From a checkpoint of a small mixture-of-experts model trained on Wikipedia: 377M tokens.
Below are experts of layer 5 (counted from 0) of a mixture-of-experts language model. Rows are named router (the router's row for the expert), up (a neuron's input weights, with its number), down (a neuron's output weights, with its number) and show model dimensions 56-111. Each number is 500 + 50 x the weight over its row's rms, rounded and kept within 0 to 999. Numbers have three digits each.
After each expert's rows: "raises" lists some tokens whose logits its average output raises strongly, later layers aside. This comes from a sample of Wikipedia text that the model never trained on.

# expert 18
router:488561498533520469484577542468464523506453458532385517662509496524462485440544479555466534525423465463443443474639508451451504593504453610508501462542557483556499528525
up0:520496494575452458462507519582431448593618413487499413482476526483545526567508476479488460467518525557502446534477535495540497479412405454474411517469589539421621535491
down0:534601494476533560394435507500533451483547474512595491447480498528455457560484467489510571471557480507515534557496573502583497494460559521468558542563489417457468550470
up1:502536428543514486551437533522558474542609454444500517536464507439492543472512450542519535569504537559454478510513506674553470487473493482478491500545509534439591505446
down1:455495485512497578448548463463436491555545482453625505573518551500534448492523435514526506520548526543533475428527520480525507525518491495402450538433495426486532418450
up2:497466519516470527486589484507484440513470497531494592480424548519530499602515439454606607543573542519519402573516493427446477555451519478360528480493550547436485456485
down2:463522488485554525508510488516490560524510589460547540569454413475546501505519478525527502525488544588482525547521421525530496498431513493490519500561528451449469478549
up3:507571542549544507481548479411446507466436507454522633525511493522541451469524385526592563462479486453573529388465447570515449570466504512465480522512531506533593424548
down3:467546503480526478432554443606497572566624593527422411600538503533509542477567455565531478478431443530461508490499553508456474471472560443421563459529574437661434569512
up4:508529497308449529505505522522498574452596556499557458507522473474553556565467394466528438425464504500394478481526503511435505517487509472435522447423530446506487453559
down4:502538540556567530535526521549398616473438562476507543427465488438454499486515502538548548623505479493421555557489651531504497558503587494502573450584551483448500551555
up5:568440459532458561602447455459487603488528502542450538474478490506493569490471507401453543579571498504480473643422508478513421495500588425579434506449457489488495531537
down5:476482477420504582428553450482437521437500437534542566471520465478570531526481520510475599505559451474505518561490470485426487494498425537527499478501384469449467466519
up6:484530483440451521503526457467552489519432558454507561469550477569454526492463476559532533462484435433541522481450527567490540455514546472511568464475500502558412559570
down6:519528543467568424514538508463432456483513473527527595465557481568452450510571447501533487521513559506543499483521499384530477591498469450506507531599543535503492484489
up7:544493557499555525520577434454512485484468426571444560482507464485504448593564475453521548523500539413568487510451490438478405478487560481485549500442572528423548403483
down7:467479528521513498431551482491521442557493496356507505500488503508487475371517572522578454475495517541459548573526499457472490546486534508461480524488464488469499478444
up8:419481460527483526472412486415482447534442501553538548470463547559525554572496446537600499510427421499508557498549541497482545508470543463503469458493419491509394365427
down8:505529490530484443492514540536464485573446537505437514550533491512504538476582434547487497569435490553447531520450544530528510467475480471484550417538589486621661551525
up9:525598448382434524478567449506572597538470525439506453442515476454563375588444425532626462471416555483510471461440557489483504492410454433489580483554519470476494581449
down9:454436500518535472411452519468445451436524495470513487440525554510507621557557544451425563501544459426539476440447478474536500452509519532474452547433409499527500495428
up10:458500432457459450494429530496490464481541485514490553493585485579529497464533444542530480418584522518486477476520571485507504482503488524460449422494422505458446520608
down10:460515483502527444586451501430584493556564587545487460528503480513507467537479496448558511512505457521425534613555526514415523410535490510498534607535501549498436496545
up11:407522468389468435491459525433511520519567531490495515469521491557467453395535489457512389365516447500512451495439470433594540479521530545501550556550480422519460604506
down11:465508516483491460551462563479428527487465445622568525448529512541371466585551504487486521549428534418522480536429563495422539483453544413497504476544576552565564455470
up12:604562434466421455488462576583390513568433502571531535418446503603502566523565472478496473524564536456456448507523457470596451504452517541480456491470548511475475517536
down12:492501520440446415509507545474445547576459524513502523492488529508522502517501478547504465577449488521463549578559421533410497559487443511494498541480587510570553436550
up13:468583507479585455487527553419498369474514453510423481518496537524491578529501548499537521477564451480444498512476501492424499444415554535445452461498455472451521411484
down13:446418544461535484411498426491504424571490565494584587570455491582554474501490581479439530584532495521508439431456531450544481520501437531566418563505497426374447518435
up14:460487460430500591508422533431457490545532483390558411456508493444585500564394488485495459523493494689447556502579542493580533461504429479380544507450536611478481476540
down14:581525518424465532603529521520510578562535536457586513523502456448555440510433514510580535538527568485428493539467531522427459560400519499517500553560577533413595573497
up15:430509469500507511431497465505401443498539443520501477482482504577514525548567520500467575567541489491502468562538557421535503470410484529438466549455468513507527509528
down15:513463485541501463477477580551497479552511469561531586532393443430541462626521494507448524570559526607411512429542526554542494537558541553507486529492578435521543439495
up16:453457557525399528447467605481437545565521445504534472496548569462561483418429404504469465477588479580500562456490448460605510456488504440507442513440396543494501482545
down16:437492505522514568554456447599500620502576490436549485546526540531547539483507483546518559570567593514519525475508429500447479605415480507473490523519500530469493608484
up17:529525526467516393518465522488605464458433500465522517428420550589479552530491517440476572496588446405482479443475456484526482510504562514525451458511495541527516493551
down17:453583497478543494494563506538513502500533455541523543524477480506433454493438482503478473504568507524537584466491516582582462490536522448537534486556486485576478599397
raises: "\",", "\")", "\".", "|", "\n", ",\""

# expert 7
router:594479497472456458504493473581489590491592471558465443506524579477432467435508473562606496566506473636542524478380487531511500532505568486511537437486467581493494472555
up0:501530595518479461552503548364520511486578482412469453479503439499509506534466502530511508426551456484452537541533505548488477550502469544578499527480541487484530525504
down0:453450531489556467495563489542464488547503466394487540553418505538452401541431609571465450519515502465464525492462532456511459558501438487508501580555571569451451496477
up1:568448476594482453468498447516461446566566502520405521456469606503443509491491465439461397463420498589634495432461448503480437513505524619427517470499497580482544445442
down1:521550503513524513503420553408442527560534394532500498454540487437556589521498427543470450486476448550475466554504496511570505513494434463566556416549514484474473541486
up2:451528446529452481480467507493492543521559520490475513463504516465519517443508492467576440497431501518479484538492540597592480458464509454457501602456520442429518536611
down2:478583501397506564460484440538497490567545499466550515471552537416494465547483498480479473473583408531486443542491450417594492475493469482482570359467435503484505529517
up3:625547436533493485453483509467514589487459467540520464590525454460494472458511497527540418557474478506506497512546525509533452528438505474467505455538631495496476529536
down3:400383504512463532449468428467533558480532527446506412564520450425541571433582482501492584579469494472493475513459422429518501557437523514462539444428501521557445498574
up4:466642489472555473454515492404483551496510445507539583447513447519467472596492374553455566561497538471467474472529510520487481550413514469454536625477541416484492553474
down4:550507524427496510465480504534582477486530549476498499474536404466468498502615567482479442608595461549542606466458502417492526442443557471501508382529452565501581491515
up5:524526553478438574485508462480520501525458490482478486447486477533526427500454461505453387482497507590566498448416382468598493476563607444536688561499448453438436559431
down5:458499480524515507461477523470554489505451441532512535451465432422508576538472456567526425532466487499543528391495449507610512570570450473536511528410470605516432487477
up6:495445480567404490521517434566472475566446491494498554514417466494493555521493447459508513599530426434556502440616522522399496490538470506578522500464496493454518453406
down6:464428502457434571496521466472551447550525478454575499505430532575527513517463488461501521536538474553481514448510415488462490487471433445545388584469509488458483425533
up7:513522526489453367577559483369501520461445462552404431437556485547454464499566424612517362442520532556440502505481533508508578506460475470513409467537463503483505450534
down7:538407479543492508510526554582553498425401480551527471490462477567490496528463444494516487469499604431518498510544552550493487535489515452526479516438468470535535517479
up8:419575543531556479545462436460451524463595431414471415410506615499526466559483462461579429466481561578444399440477453436481552449556464465517533479524478491441497518470
down8:492565522452512523418442542454517520507446493454496544413604461523565573460499437450533451507530505576542421459512476580636446513522435541553550458472445521454549500479
up9:581507547622469513522398461449491447532475432459475455487567582541420558465488450605470451608494374523528521506437555494441572503525514536464407584599510501467520497487
down9:455493479538581532518511471473545500473457521434490584444438517433535615531432500536571470485496528511433520447458562488470526566507505442433445477547462476538490540446
up10:482434465534596478443467455552492515475542491476424440405490462485518450544398555559530484508509502486472571449439395531534458485448374523410431569511492424500442564456
down10:425600480516485503467500479479546517483493565417391433467449518471510517430496529542595520482433445554570452483543496529515533503396504491482438542578462501498426496447
up11:411551490525531522475428432489462513501486582505472630536598466540461525517508387508526504427468544463589451551481444525608494493467564497419494472514527482515515547521
down11:533580518482467504452422470556525429601424466472518407489494515530510520588496472506523419444515421520568528587617518439482507489441535520485512453541373572461544552484
up12:465466446493537525459466488495538479422563539507468545582553562535395477351493523450506371343558508532487466474526500512546530475553509514539524533473557490517640395474
down12:518628492521477401497465400443499495458509480556509508535546453457513503411524479512458451471526501452488450593493506501473488414473541496455544490555501376507562413507
up13:578484456543526464473594503449506519595514557489447465500481474587440455467535469567522454525526443501465479424425477553589549634504538446554556435519449560511568480448
down13:534556482506535559612540511500584519443611496521459462505572470461545503449497447466545488495526475513449472434529436482465498516495471518593437470451552497496592530393
up14:453538487420455489520492458521501468558501507450517518510498502486458471509420366498553509499528429484407499445453529486548482569491505543361449496555588543453443458545
down14:496470495564463513459578529567451477564500436501436389386528535415513449488519514507445538481593593455604456540531592564466478536532512645519474492489489533464442557459
up15:558497482561487481430560509461576600482442528490513465532549476593493557512478480504534512515495503523507484431501472486578420474567610483516603505530556541489463499640
down15:451469518452495507384585490476495435418435458617475494546439382426476470537531510471471401460512561453525560458573494508566496558504483498451438410456590430513486516541
up16:489559471498379522470624504537499500499512464500486393460429559535439549490479532454464520558501588484543566519554399532506540539441409496433485477474480488484538532441
down16:545523520491504552542512464487571592380471473368530538522580613464501459481521494427517479493399443492511457491532439593595529570537518503537543429504485575502390503532
up17:432538539546585483569504478540490449512393444423483451476429475524598528498557534506397487501443556551546608596523551616582433543455403559450483462445523453441477459516
down17:522440523399551441517487478448510590507518586478468459433501551472485465495551495546577472473412521401444510502519468586541512498531376579442559552441474485436487605501
raises: ",", " and", ".", " by", " (", " with"

# expert 13
router:500520499470507435484501480562413569526399449647498450556386613490566454511581501566508499480560515479519445557478514511422499551499462528467479491490496524504502514555
up0:497490566499509532539498426444456502494400482507602464497570531528527526476607458451470426484495396534538397534554544616511452404494560413487479458568459446521466493491
down0:574493513418536488431443428507489461460542469430498441514486531479601455519447552477550454458410541549568560490464567556476513456437497425480579440491545629446383507468
up1:473601533585452580451494541411489488551530525488546413471538465452507529523516448441479483560498445515510407431544515568557498487463484481548524547594535411477586389557
down1:484458517502555467495458517523500463480524548414490456490502557494527605488390537443527521506543548498552504514510530510506489469487477531439520435604458510435419527522
up2:513535553511530544495536429525489448514525481505518520439452447445488449483521426515551537463429436487542491403531405553614522618434428539522518455465491509510613557463
down2:455505496471557571513481543399485438476474545529542633508596547560451508557477440572462549541433383481495534459484466544638468485434491553610513551470513587538465510502
up3:491488442554537490575407503450455486465433510486502439528452502501571621482558533429575476614465493563500374479547575472477476525536525490533422626498486520530497434606
down3:464564486488536440474415507575332540449546575498497465551469547557515532513490464513491535614455569503458548565483456547440509496481575488489470451509489494540560446445
up4:561455512547441509487489503480501514444456462464614430530499582453399402483539449503566531514511484503475495491527538586436391449518472513469452503446491593446507471480
down4:532498513419433434594580499530411413436512575498543531593471488470555449477515481465497512477573558511432497475554525468543495484436497504431527466449475509463583566358
up5:404542435529486517471421547529415521549516435493490480462495532494555563519599506506444472550526486498409530623499530570506523577442389514474322540491560483411617526461
down5:498504560390540499523632524509582450487488493507498562541493493421493530526460462481383423565555466493481466480486445499516456561520471514437562491458474504493445478480
up6:493497445480474467442556515538505539642449429543519551488474496515508468486522468508548469477463418462447531463480500571480450518510565542581590506480453453506530563451
down6:456449497485501613437538486428561573517421434452571554507443537450413533454508437593448531531478468508489450458536599480573464517579423426533484541481433463441479546538
up7:469434527514449594477489537458506595477453506479656456595481464487490565533491502452470538524486559527456425471615591522449384526509538480555484464453368434566506499550
down7:539492468528496472544503456515484417483436500584444509473468480554495594473502612522464488413506512457495561466460499500534511561558501485491445549610372479507508484434
up8:525555508485443495498492518490425504553457426555561472472575493552551482541519411398547443530491602543533503457512517473572479480486537431438562464516463489468532452554
down8:474420536413564502483449497512474456546574581486563520539486512441500477489521526479510506546470538496481468543467501464492499569534417627481456449533469528351474575508
up9:435530483556465562455457538464449523570470547465556602498549479510590483483474487463488594493557435387560456481560456483535507458508540372479558571470525471429439467558
down9:503399486558508541444586541424561514440499495603482435431506519434544498525509511568599490490395468371484456512459631462510500504505459448543503459486495584578483490509
up10:527544520493463493481519450527476495611611435513444575509598491507507485497464469377478606495516456554482373450513474480398512500475442457587588469474552554501471523521
down10:373528526473517513584594502546521553508491489416493563500474431471569494485557451478548526527427358570435490526472529512560502487577466493477550402528611438453539503512
up11:546517501504512343457611458485523473558339481503516534516501472525574483531474473513516547583454535530525485497509463440433444513492429454521517497384456436494501404489
down11:522488475390433514551469529466469584563529561420530488587452479582440501421548554524466492438553535634476541450523502528453515525536493475417432496616440521499468500566
up12:533507478476474486580408461396482530520530579499502544532505522514474526487439491538491521515549558426446514491446578503419423500561437554541460567528555436497514462517
down12:467438494434590445413485461463595488548496604428557471442480465488501557544448475532431530556497574463506573522519511525460523541526475560508481474509499471386545491538
up13:524549507464488543498497520513576516524459435519532510474512531434482532430489483556461531499540326539554467474456471495523512513485547410509514510447540487501451457465
down13:458446476584559486463434449465476576509421543473526552435448423488534511479377492442527470497542482452447549524536516477475528563482516504498464539450415361553583491462
up14:527538547476451442501539455458523411555510469454518451484565467458504445413459513486472493594452585508546433507616604523587535463447486430409567509606553540467472463494
down14:530478483433558502452488450540537470467447532409598441510511556437511528531451475491513534537555577523525487469585550534486511589486386561454469474452408575439479641546
up15:408453530547550483490486544441459580496494493494445488521460592453517414634402528498623530488545510537517538482511601436462504576481488587579503585468503427491509453473
down15:597543502454455500463550458522525492531539511559582467610573504539465409378509508495496498436422562529487536544479528505486481517461506577556471496572515536449449456491
up16:482491559430501473454431543484465503544430456441498555419450556491443467557631540456516533521456495390459469388546613495485516589474551539517557351452459528442508489439
down16:498398463533489489569480520516470587378479501470624469482535505519486453540375478461468519496404477485457448546483462510462479495471607457552502460453467594457611506440
up17:544414569452605484535467513400504519558571511501607482500460567524503485438482472543610549543466424552441507450564560473456534500576513509411382433443509393492441483536
down17:493510489520436561528491587536487429556504396542526454547455549560462430558498482531510541558408465504379517528403422532472489516509546464497450562488504541512525551469
raises: " of", ",", " and", " for", ".", " at"

# expert 8
router:481435500472543479590469433491516620572524363454458496564499448506468453558514512482414478456481544550475408516587508531423501470503541549504474618492493485569496559462
up0:535516534557550539474625515387578414460428559555537501483487405504502495570507490524508484526537446474558506484452484480530507459524567500463504564432480561485492520575
down0:582446473525412509523550484516378563479524463501491466476563559569452541578545476401460583404515467579492500453478440594560506507416458521477488490566410428424493513466
up1:603525444594503567510512540490465513426397412507447459492480539510469524457552510527528507566451565432509483575496556519440498624488551469505422455464486521470461422532
down1:504494528547501490495529453511456502485480523500458443408511552469411479467395439491456440486629477495522490455580481461537499548547482502436479472525532433491516494508
up2:485510465626497511569489544555381480602537461482555492502466516474509505485545479455566592523496512479535487504478513498515462544470451594487449541399486448525484592563
down2:453449477413532531598399475483491528559487500485461544495554503527483516509404475524462451479509605604440499550456557434538511533540477485453606450609461478534542522509
up3:523488532541480441505432508525445434517455509435605579474444495490448508618601517468512547402473342434564502413434515549465515525508516526455497485530429434492517484465
down3:546513489473504458434572447433467516536590469398436521524527449512479517511523483562446451425514448518621585539536531516551513481518486535587444535521493534354560636487
up4:475550480493532417506501524476505439457471579483486505491490420511525515364527451523520527471499364423488434535452487553507540528502527508561440457542485521501498413530
down4:421495490433517453514479464442483555616531480446510503457516450479460430575391479437463474499530502644507539499533441505456459547516514518631568579483398477536526531549
up5:550455504581499357516476568462505499511471475440546485483467492524508630454367472563479504421521429502554591573480515547554481567519537507483500482466412439438513491531
down5:404488485570473557446528539509611500530477546537461528483509460450447617468522467461468528464504430458541389573532544401532484476493572430525498470474395547450461449513
up6:526524529525509552421478498410468519505379417461590542469461421504587444535560445448528581501398486477468474572424526472555465559424449538538453535533561536467495353520
down6:506536496474464523483455537440496471491514505556407476547505457474416580525539540500493562448571463438618520446630457430430473502468486406438532453440551532491532517585
up7:464514511612449474425503531499440543417605438464537492540567514487553481567433514500557493453535497544620605490484512439571534467501468526478547470457422554457459538553
down7:538464488516483566488574623560498594518531408626462524550555502503479492434553550537523395508572475456595430536548477518522495518536534471443444467524428453436523463357
up8:423495507522546379473498474520619500575464530541424612471412459508494501462519474482461454442509507437543483464406502510571540513489508519559473541462542426507470617452
down8:449437466510556413498438531450520561506525452514465534489526468509487493516586569566504546504458437493471498509418474568468515503551542553558503559471550483515476516488
up9:589515526530467453529470498436472464415450470538637447490334413507438521562466460501499566619541456526526408493498527486499454492436507568463439566471494452490523451524
down9:474488548474460567459588453573511484513466583540563492525505481472473484437559517525510535400458562534517496438547424492619458521504510548486509438511530466476431554368
up10:488506548466509468567475496435499440397433441510500447467502506500486503488539502418495543487458540411500499528521569474360564430429543439586430485529490442523586421514
down10:531476491542405449448602496479426538476448465554536498417471485391424468455480486490440397475521538527502551435547554509549516509531519568530516502489553399441467584462
up11:501534496538498551440554537523486546535541507490527500441400517542571562575515536407561557560377491497606542463487553477409518550504482537598485448456521450501578422570
down11:575546480555609475555578496489461579514574495533539404523622470549447504461511513525417535513413453487544469459518388556501527530561460453499509492566653474475446503428
up12:492571493467426505487470475506452557463567432499462375451456581413486461493403480536506500446516541446506491482497490451442493497414528489492536461436501485500553500578
down12:572494463545500462523423461434534502515476503420557433417502508523444448509456471573588507487442531552490490507541590583500539517546437511507511490471408479430542527505
up13:495520518575364471487479512499565499435464451490509534471534446573452485523513478512479509437534575548515501542437465540487542480457538461424588491566444476515555587508
down13:419518513578483543531509430530498579463431445564508445497472540431451573499457434449527498546519507540703454485526569458475492410568535471469512487561457455470448522497
up14:404546456455498462492539523488420315406397520576509529506389462524470491512591447540562489532524454395579487429564496594508440536429539549503504510569469517495493510467
down14:544402523431577362469564487480569570565505454490468472441583405375521486469464502525481507472432562528558473513529468470465457488453458635499556465446504520548480556483
up15:497567528448437413476499473591505521502496401431486483545588504476494560475520463451611545399539473582542594483502526441497471479496404483440521528482402529499474533451
down15:474522485483567559440527529482519534566577519463484428488547487516591508480499490466509632508491507535506537551535493518497507563470522477554516555483439531485458500538
up16:510536474438487503564530466495485463497441529555494535468496500477519595593477523462536459535523550425461414663422495436457525553484486533473460485531549490471547467433
down16:425431479395445577449487576523467511530394498459536509402509485538546466470504545510494444487535568524488489463540460444505513438468481519508472552528409445478480576540
up17:444540503494468578532516431458420522500481529486540467519475479551487491529487497576518412549524437415507517539513464457429495477514426458498510517510504463502569519585
down17:511493481560531518550609440501512566415513496474595505580510495585453507541531570385455500473482495528548474576465447564456482499588546526525501354531470599403523500498
raises: "”", "ert", " /", "’", "\".", "ios"

# expert 10
router:454554502491467508481488500559496524564596340547566514540575567513472493481621497478557520588454451584434472513446431479462503402502576492507515435463520493475553638502
up0:512471466426428453510529513391463466524526517481454427501484454504465485542381494497477512480412547465512591568536588456423435516487488505511524490502489493497530510446
down0:554525479529499503564427495522526507499539455493498407489520516515503496492545483506489553593438463576414523501478471563444542502464417478497477542474536456530523452521
up1:506475550483497450341530482511493481563498487536512542507549545468428494472446463502461452589510534533540455444512515536475529486408418470448450607397506612498496476463
down1:575518495345522475584469456391484499578543442407547443432486521544525440478525472508508526547450498490446439503448520546446485447464515434514395535499538416546546542619
up2:466402504548468434545539549552453463530579426584505584453539523590491464584490426525550498456535451500504563451471472529558491505409490540544508509567567584476436488532
down2:480474505543547485483625521430541569503413551452476406432461461475420524538455422484559520540523532365513496566468572451490534486461543502522428586413564539478437487522
up3:492444469528467395580505524531471449577524516502536516504532459549512492491551508396395458513404537494517439541452583562583501554507480519546447491459459528534437468463
down3:438518509480429504483464464472396454547433598428433540428439523530519465460572598457408495450498454528548440567442567505573502452455471467511521541476521477476543454370
up4:556506599531586569477557524570526495572503431497513484516501505496479496432526459440492451403379439547490463499500461544455510415447404397545478508463494485510545518504
down4:513544503374514443487462561486435535459544486520489535524468452523454466513561511543486418555434492527468525521450466510441454458417628536525536461447499568541476474518
up5:458503455605510590521478480473433527592566422507428594464539399545571528549535481459520527465583438551502458491447521425598493456500517515485497537385506659488498432469
down5:500425489441555546454477491486551562449449540462576400364479559459488489571520478485507532456551462512435543465506474453485518519473504386458557428513525536511572462561
up6:582495459608471373464654455543520518536562541538423514523457507482502522486516451468465389521472509518538504493417470458528550489512439579477512538469552579516507453509
down6:448562465496480494556414491413462468514432473510469447483532469501570536611614444477559519528620457427460489466623536481489534414579567380574475566458419445456409486549
up7:532449541599495530473500522481479402641551442444457504428444512441615501525465471485457505544544518502500440481483476462494537558446437512515506472480506540405428355588
down7:558447499553499565485523499448598455514515481488477475410505582476475483531523489462500448485421519369444507521535534549523489521427505543481488491492534617424581545437
up8:596499459532495599504512439504527507472484425478416387487523562421454517463536483501541505500567475431451418462565470457477475542505540500487432512453465512463518526406
down8:575489522530545478484521474443509511466589534523436391458484471505478405318439450441429463458453504480496464609520488481478491430471483531340462503480558449516514469475
up9:539465554568520427457467469487544482527521511505505559534373406511486583517539428403514539499555557493550446476520469506579553458448486653484514561472471452498473414515
down9:480490478496414463564539468573526477506465532524439427464465489438520427541568463559560564502574395510495533470514606528524548450467415474546525506402429535601434554461
up10:545505533547566483487541464509459562567472505337435467540571468475463591479515482393559533472486491483487453444514495489493503490485401560520461507530458589475489472514
down10:590505474461534494562458510425488548522506561602466464425527498411645460509485466488571449476557489460423480553526569519503516466546494468433531416561539384512483519502
up11:451387574543436439470485461470522480425473575495500525453434420548540491486554496413539601464441492518573495574472510440495428497492408466538409450543560489548439453511
down11:435563495487504485513498507396559478553526513486463377458418452526457476470500498507513423508498483497491571504513505516476544549475457507587452437454593562543446492455
up12:437574456431399421524510459529499510558480547571579443462463531528595465468523483379470500592540526418511510613523465484512477567484487443431492482478456440517531496478
down12:479516503436422493549598508537454351495475462503535459529558521521558478430540463441534411578545518576513598479451578460488508472516494577584527459526538479489509531499
up13:450528468535483472533508437419501460490452457527470507554447454518442639578497523572375553545458437500487413499443529474526428614484549436493490508408524504550443451492
down13:481525500577517519439566479456504490500411564468441488442450472449415573549555524484428534523510534457507473488405489547501489527531421480493404546509485436392514477454
up14:473539456512465446430426489520480529487456487558498549472493533442486538486546515506451534444510496459444556482478498555535521501515500438458538502455475493546420445465
down14:487543515545521482442480499547494492478384525492444555490474441506445531559552536531491485475398518554479489431430439429601511482355521461457538460449467569467424539521
up15:474490463569536415458542466567518505517491511523490555480473588532472464434518476572469470448496465494478481466367507599615437546454530548586530379502504408488502526451
down15:408494465441422498520524506543483479543505568495432416478440472529489592442489542441489445550506439467589535615446493535430526488394536371545381568500456463501562473507
up16:551488498524509528512557553476461460537536498460502508381523424375496461511482495481602422408482483497519493473478514546531482539523436465464548530503512420487493505527
down16:444479517494541538609488491473499562593498458457610517463572546426518493479472461561506408495547520513539493379525420488532457377439509443493637461447475580444521538493
up17:438490555578510436439508396450553449449432466536497491483443541494522463511406452595461560430502559505539472475425473464518455456505458528548464463473417507442542489492
down17:492527485559518564419559646507483540623548511530426438456515488510484585545497538552505495460415446516525494503531511579440493464505438525518432475459559486531452450539
raises: ";", ",", " and", ".", "\n"

# expert 11
router:447459499570577507499493460552554491511581571492524554469493542522470469505530486468374477485444393528421549518439530416483500478500555502607510482534384455491463410338
up0:556500538502499515460471507439431501477456454523470431487440522500544526538537515459483583539495560485560487461529518482418448535433448528591383454536555423434431485538
down0:495538525468519407468528468472465510408413615486378542563485558481466523523497424458500486546526563519560491510459459558536518493507461511490496471533461427549491499580
up1:472508546545467418497576408491459470504539418549521476522501445502512459582580426530530544525528526338595469423479496513524535424501563538451483446521542534503468456451
down1:438551509526582487485464529421488509445412475507434504592491448455558521580477580441490528427505601432454580465421433491529476499420454506523528507470532537624628532548
up2:523534479534500551479663569446460502476497475401441488430493537555557568542516429504535519505494425509476496529549553511491407540457528507439524531502530472533540496540
down2:535447529435449428486535525463505547578491426518437421534514435433547583486436485589439400449572530478593542601534531507513477414510391602496531446555482481427455528532
up3:408495424459449466557532450511477501528493536433580572470552490494553526498519457413580516503534502492519493472572535426584520506491428524483462388485508437500511573512
down3:502464504495547442534560524539433529541518389522419493530524489513488439462535489468488458402481476503456515578445542454550497478528582540472488426480435502587529546504
up4:473557539478428468425504551529529450553510451515505566506496485499631434496538505481588480414487528530511564481465498523487505513468541518476559539444542551428517543559
down4:489496517523495528481516566518425530498496509506556470469521447424499522423445496562481454542615440409536502462536469475414518576475405484505508486642528500528509437484
up5:557537405387508522512424510582444505453495430457585475485444469531508395539410461575531390524467436517465527437536603471522516593436455449448545529564551376456434546471
down5:429541530458492562436602511438522496439436430514527515467535491485483471558435390437444533486488423540543545541583447530486467562634484535448553495478490487522484462482
up6:542426548505489463546546568451590454490419452591504528574504520592468520538545515537429500494418519470483395406465503524469496478549525544555485573529480552526474432507
down6:482548490517427515608513515489553545546394410519485490455512500595482530611505497491481494495565461519488521440569491443483485450539570550497516447529604522520463503479
up7:417479435541424598513496488467586450436478414515483427444351482532507481540447463456474556552483501569562438559400699464525457548495631531523461552501548581466547453477
down7:428500515523541564475586520451438497582452452496613473554477473548421434467466522384566568498572486542413486529563527492589501542514566493460464522462598472560523474479
up8:491510475574464562477526441478546415519551444496638480550482545484477421617528481466546610480463557460508508468513497471441469545504525531487509494404588438473488524508
down8:413395498537456495522478470478506480476376448437511582491457560454542442565459540429571414528616493462585482489600553440604541558437435571460503480513452477483449569467
up9:537591532500478474493535472469455561446465498554514513481424523511569527461562399502551534604500435505453563472550472490497540542469517546584520427485479476408554499459
down9:504549493487451449544623496496570487469528435540482511410432482472472565561518460477472462553504421532491553522585585399612556530469515512540535447495543468427491581484
up10:574527490521517489602509446439514584499488438509510496474445461526412437478453469397506486436474512518576479570489488534436527575509513510482498511560464473540501520474
down10:451482537416497545476528527582471474447443421537505525493470499462533568466445477446412491540515495524546533560543555509527512552512494466524547530540488498527418430449
up11:487474508517485517519581549495457479515441489490549534492441397450488511567482449549442583577458563444537479524557451496503473501396524510557469466440480509485581486553
down11:554510496488473535453417474567532559518582491533520484507542558516479459388441464566563441494581434510465511559559532519592489485537442544332477498481511505451531604596
up12:571580482537494416461519413517540491543608492439524447501561455503388564450511497610535459492464514426584547460476520480487484401467440458523546425468354473464446504473
down12:507519539422557499475458450600516586542505421533461490504486638550455475490460457566498432463538484392468488535480368475516471457433493557520455466570533540408424516544
up13:553558505443450456507488485441566595464494469468472456554508419415479502530549517531512420555580538495472488487572449494465505426508459527524460413518437425567549521509
down13:516473488518515464509507541537531469435493471470491531492542479519457460523494493523507561502499541534498470657522496360509500491543436445544537577584443532580563487597
up14:525572544565446587441582531405519517471494504500513574503436500508525505458415504518604506506538542452528405358473477377468483588519556457449522497533522446506486485481
down14:592511519460480508503548519406565485543584398363461483433474453615594488552509579490546470497532453470546499605637466505556503477521541449452509434497411504473383474530
up15:417466485514485470514531514460484442562527475455577598513457389502542552566433426549499600499484526533489528501474495548477373542494496524416544522483594599525488451518
down15:494588534537522484437590500469510433483504521477492469441436505495503481479581512530535494526481552549485457502515499500531476556454529524418531453541571485595474532445
up16:436404482497443441473509580546458502544535441458601608426523499495541601546473473472463508467521479507391533599477499571486533460532467457512609474496477474451546572540
down16:552480559460523553490499549462500607451451511555460472468529554506567489411524526548558474487545471399524441492476456524426437509506492522500529408611517437450530521509
up17:496473458510592536559543503443501529474485464514510539537453433551519495444573504521445569498392466456442350489455518536547348492446520532495459489444549461464507453478
down17:511493481495428511488444543473454401512497530462536437491477470534401454568511496546533549528498387570556530404642529529433503447488514582438493542457541551416508498359
raises: "ost", "ond", "ue"